Below are experts of layer 4 (counted from 0) of a mixture-of-experts language model. Rows are named router (the router's row for the expert) and show model dimensions 80-159. Each number is 50 + 12 x the weight over its row's rms, rounded and kept within 0 to 99.
Before each expert's rows: "comes before" lists some tokens at least twice as common just after its tokens as in all text. This comes from a sample of Wikipedia text that the model never trained on. Tokens count by the router's weight.

# expert 19
comes before: " |", ".", ";", "–", ")", "5"
router:46 41 30 64 41 65 42 71 62 41 53 45 52 47 59 61 52 70 56 48 48 62 57 58 69 39 43 47 60 67 38 33 43 65 62 43 48 46 44 69 37 31 50 40 37 58 57 53 38 29 73 42 51 49 46 64 34 53 56 60 63 65 45 33 29 34 52 43 51 60 47 44 64 60 35 46 23 45 34 27

# expert 25
comes before: " |", " ", " —;", " (", ";", " •"
router:54 68 42 52 40 63 61 39 53 39 40 76 54 53 71 58 51 53 37 54 66 50 49 67 45 33 56 39 36 59 40 46 61 46 62 50 46 59 53 35 55 39 49 62 48 44 33 37 43 33 71 35 57 53 55 80 50 36 48 49 32 55 45 57 34 43 53 47 37 60 24 42 72 55 66 51 50 60 62 40

# expert 28
comes before: " the", " ", " a", " his", " its", " their"
router:52 57 51 74 71 49 65 44 41 35 43 40 64 45 67 52 65 60 41 37 53 39 36 64 55 36 33 60 59 41 39 33 59 59 35 32 52 33 60 72 58 66 63 53 60 53 62 63 62 58 52 34 49 66 38 49 57 54 60 46 52 29 35 39 60 70 44 54 62 50 36 49 52 68 48 55 53 54 71 50

# expert 18
comes before: " of", ",", " in", ".", " and", " to"
router:67 63 42 40 47 37 41 34 49 27 77 56 57 71 41 43 52 47 53 71 66 47 43 53 51 65 44 56 46 39 44 65 55 66 68 46 47 53 57 52 54 48 48 19 37 66 42 52 73 52 50 66 56 57 70 42 58 50 45 46 62 23 31 52 49 42 46 37 68 57 68 48 55 56 43 53 70 45 40 59

# expert 21
comes before: "1", "2", "3", "4", "5", "6"
router:26 32 44 58 51 52 44 68 44 48 44 36 64 36 36 51 65 33 70 70 29 31 53 51 49 44 59 68 37 57 46 43 47 48 41 76 68 62 42 62 59 68 40 58 62 34 56 34 53 39 46 46 51 72 40 41 48 62 58 41 32 67 48 67 68 38 52 46 62 63 52 67 68 51 49 35 48 50 48 59

# expert 20
comes before: "-", "|", "\n", "==", "===", "The"
router:46 44 56 48 57 69 35 43 33 72 56 58 78 59 57 47 47 55 33 32 60 51 41 39 63 44 55 52 36 67 53 33 41 83 52 60 71 58 65 61 47 48 37 51 63 57 56 62 33 68 42 50 38 57 68 53 52 31 51 68 43 70 34 31 43 42 57 29 50 50 50 44 51 38 61 46 51 40 37 32

# expert 5
comes before: "0", "1", "2", "5", "4", "3"
router:30 39 46 61 53 55 54 46 44 56 52 36 54 44 42 64 44 44 71 55 24 60 63 57 57 63 56 37 55 67 72 63 30 70 49 62 43 45 29 61 37 61 66 50 35 72 41 45 69 62 50 70 45 45 41 23 27 62 52 52 58 61 59 51 50 42 44 40 64 61 48 30 44 65 46 38 47 55 58 66

# expert 26
comes before: " of", ",", ".", " and", " to", " in"
router:25 62 52 34 55 33 41 66 59 50 71 63 73 50 51 37 54 59 45 35 56 56 50 70 40 38 47 28 44 45 48 76 54 62 57 55 33 28 46 38 39 27 58 46 38 59 48 50 49 56 49 44 63 59 77 70 71 65 63 47 69 44 34 51 68 40 31 32 51 48 50 42 27 49 62 55 55 41 48 36

# expert 30
comes before: "s", "en", "t", "a", "el", "i"
router:57 29 57 37 43 33 47 32 52 50 36 31 52 47 63 46 65 45 49 60 34 45 61 37 53 78 59 53 53 46 48 47 55 47 59 41 72 31 54 43 42 63 34 60 49 35 46 55 57 47 68 63 44 57 44 64 67 71 58 55 32 39 50 49 55 36 49 44 52 59 57 66 43 71 41 59 39 51 66 28

# expert 27
comes before: "9", ":", "0", "8", "5", "7"
router:61 55 41 41 45 69 53 36 31 51 59 55 56 70 59 60 47 55 42 47 44 37 62 68 70 44 48 72 54 45 35 52 50 60 37 54 47 40 34 40 31 45 42 44 29 81 53 53 52 38 33 50 42 62 40 42 62 56 57 41 63 72 54 51 51 48 59 55 41 51 43 44 47 75 60 35 43 59 68 59

# expert 13
comes before: "\n", " The", " In", " He", " It", " This"
router:35 57 74 30 42 33 47 38 60 71 48 54 64 36 55 47 25 47 37 51 44 33 46 64 38 54 57 54 57 46 64 43 38 27 57 62 41 73 55 54 57 41 56 71 48 50 41 57 52 49 47 43 43 58 61 37 63 27 31 64 35 43 51 79 58 58 43 33 27 33 58 60 39 57 59 46 59 48 28 60

# expert 0
comes before: " ", "\n", " —", " •", " +", " −"
router:50 36 54 43 56 43 58 29 34 32 31 38 54 66 46 49 48 63 50 31 40 45 48 45 42 55 59 56 67 41 54 48 48 20 44 69 72 45 42 56 63 42 38 48 69 48 76 43 50 72 37 46 48 51 43 41 71 50 49 54 50 49 34 53 21 41 44 51 26 69 53 40 56 60 62 46 54 42 54 60

# expert 14
comes before: " |", "0", "1", "3", "–", "4"
router:45 57 65 45 55 45 39 44 34 66 34 79 65 31 67 50 35 44 50 48 46 39 60 49 62 59 59 24 54 43 39 47 43 56 49 50 36 58 37 30 41 53 50 31 50 53 33 47 40 41 61 62 49 64 40 36 41 40 75 57 36 70 46 73 70 55 46 32 64 54 52 41 43 53 64 56 62 36 31 35

# expert 2
comes before: " the", " a", " be", " been", " an", " not"
router:39 38 48 44 54 72 53 48 65 26 56 46 56 50 55 59 51 60 41 55 40 44 20 69 37 45 27 56 39 34 46 44 26 54 36 51 43 43 37 65 55 74 32 69 44 42 75 48 76 43 54 76 64 58 37 63 62 45 64 50 56 32 75 50 42 65 33 55 65 50 39 47 38 55 43 55 52 42 45 76

# expert 8
comes before: " |", ",", ")", "–", " (", "."
router:53 58 28 62 53 77 33 41 36 58 44 22 41 35 60 50 56 60 55 42 59 49 65 68 55 53 63 39 34 65 69 49 49 58 63 45 57 69 46 29 39 52 53 30 63 42 56 52 52 43 52 42 34 59 45 31 36 43 52 52 39 55 27 42 53 28 40 43 60 70 53 26 43 39 57 37 48 51 48 49

# expert 23
comes before: ",", " (", "'", " and", "i", " ="
router:45 53 29 45 45 39 68 57 31 67 26 54 32 32 40 71 50 52 51 47 67 40 48 53 55 51 72 51 43 49 55 68 60 62 67 36 30 62 44 29 71 39 55 40 49 46 53 68 62 39 36 48 65 55 64 45 60 54 53 35 55 55 56 46 69 62 38 59 42 45 59 41 55 46 69 35 46 52 61 40

# expert 24
comes before: "2", "1", "9", "8", "7", "6"
router:50 57 37 60 63 59 47 42 56 73 25 58 66 48 71 30 61 75 55 52 51 40 57 39 53 58 49 48 44 48 61 60 31 53 43 30 63 33 48 78 49 52 31 29 53 41 63 46 46 57 31 61 54 37 45 31 56 46 51 49 56 36 43 41 67 41 32 59 55 37 44 28 64 51 30 53 63 37 39 52

# expert 31
comes before: " the", " a", " to", " he", " and", " in"
router:74 61 80 48 49 36 58 38 52 56 58 49 40 50 40 48 41 45 56 67 72 41 31 49 25 67 45 51 49 57 63 54 44 57 45 59 51 49 59 59 34 52 67 68 54 50 36 44 36 43 61 38 49 36 85 65 43 72 27 45 28 50 40 59 49 47 37 38 58 59 36 68 44 49 70 41 53 45 53 55

# expert 3
comes before: " of", ".", ",", " in", " and", " to"
router:57 63 52 63 54 54 53 55 53 79 61 50 50 59 65 20 71 55 38 62 61 40 53 65 31 64 38 38 41 82 56 29 37 69 46 29 50 48 70 42 35 43 67 50 66 54 31 71 57 55 47 42 39 23 57 43 31 51 59 61 48 44 36 38 49 31 52 33 56 40 47 34 53 40 41 49 60 36 38 69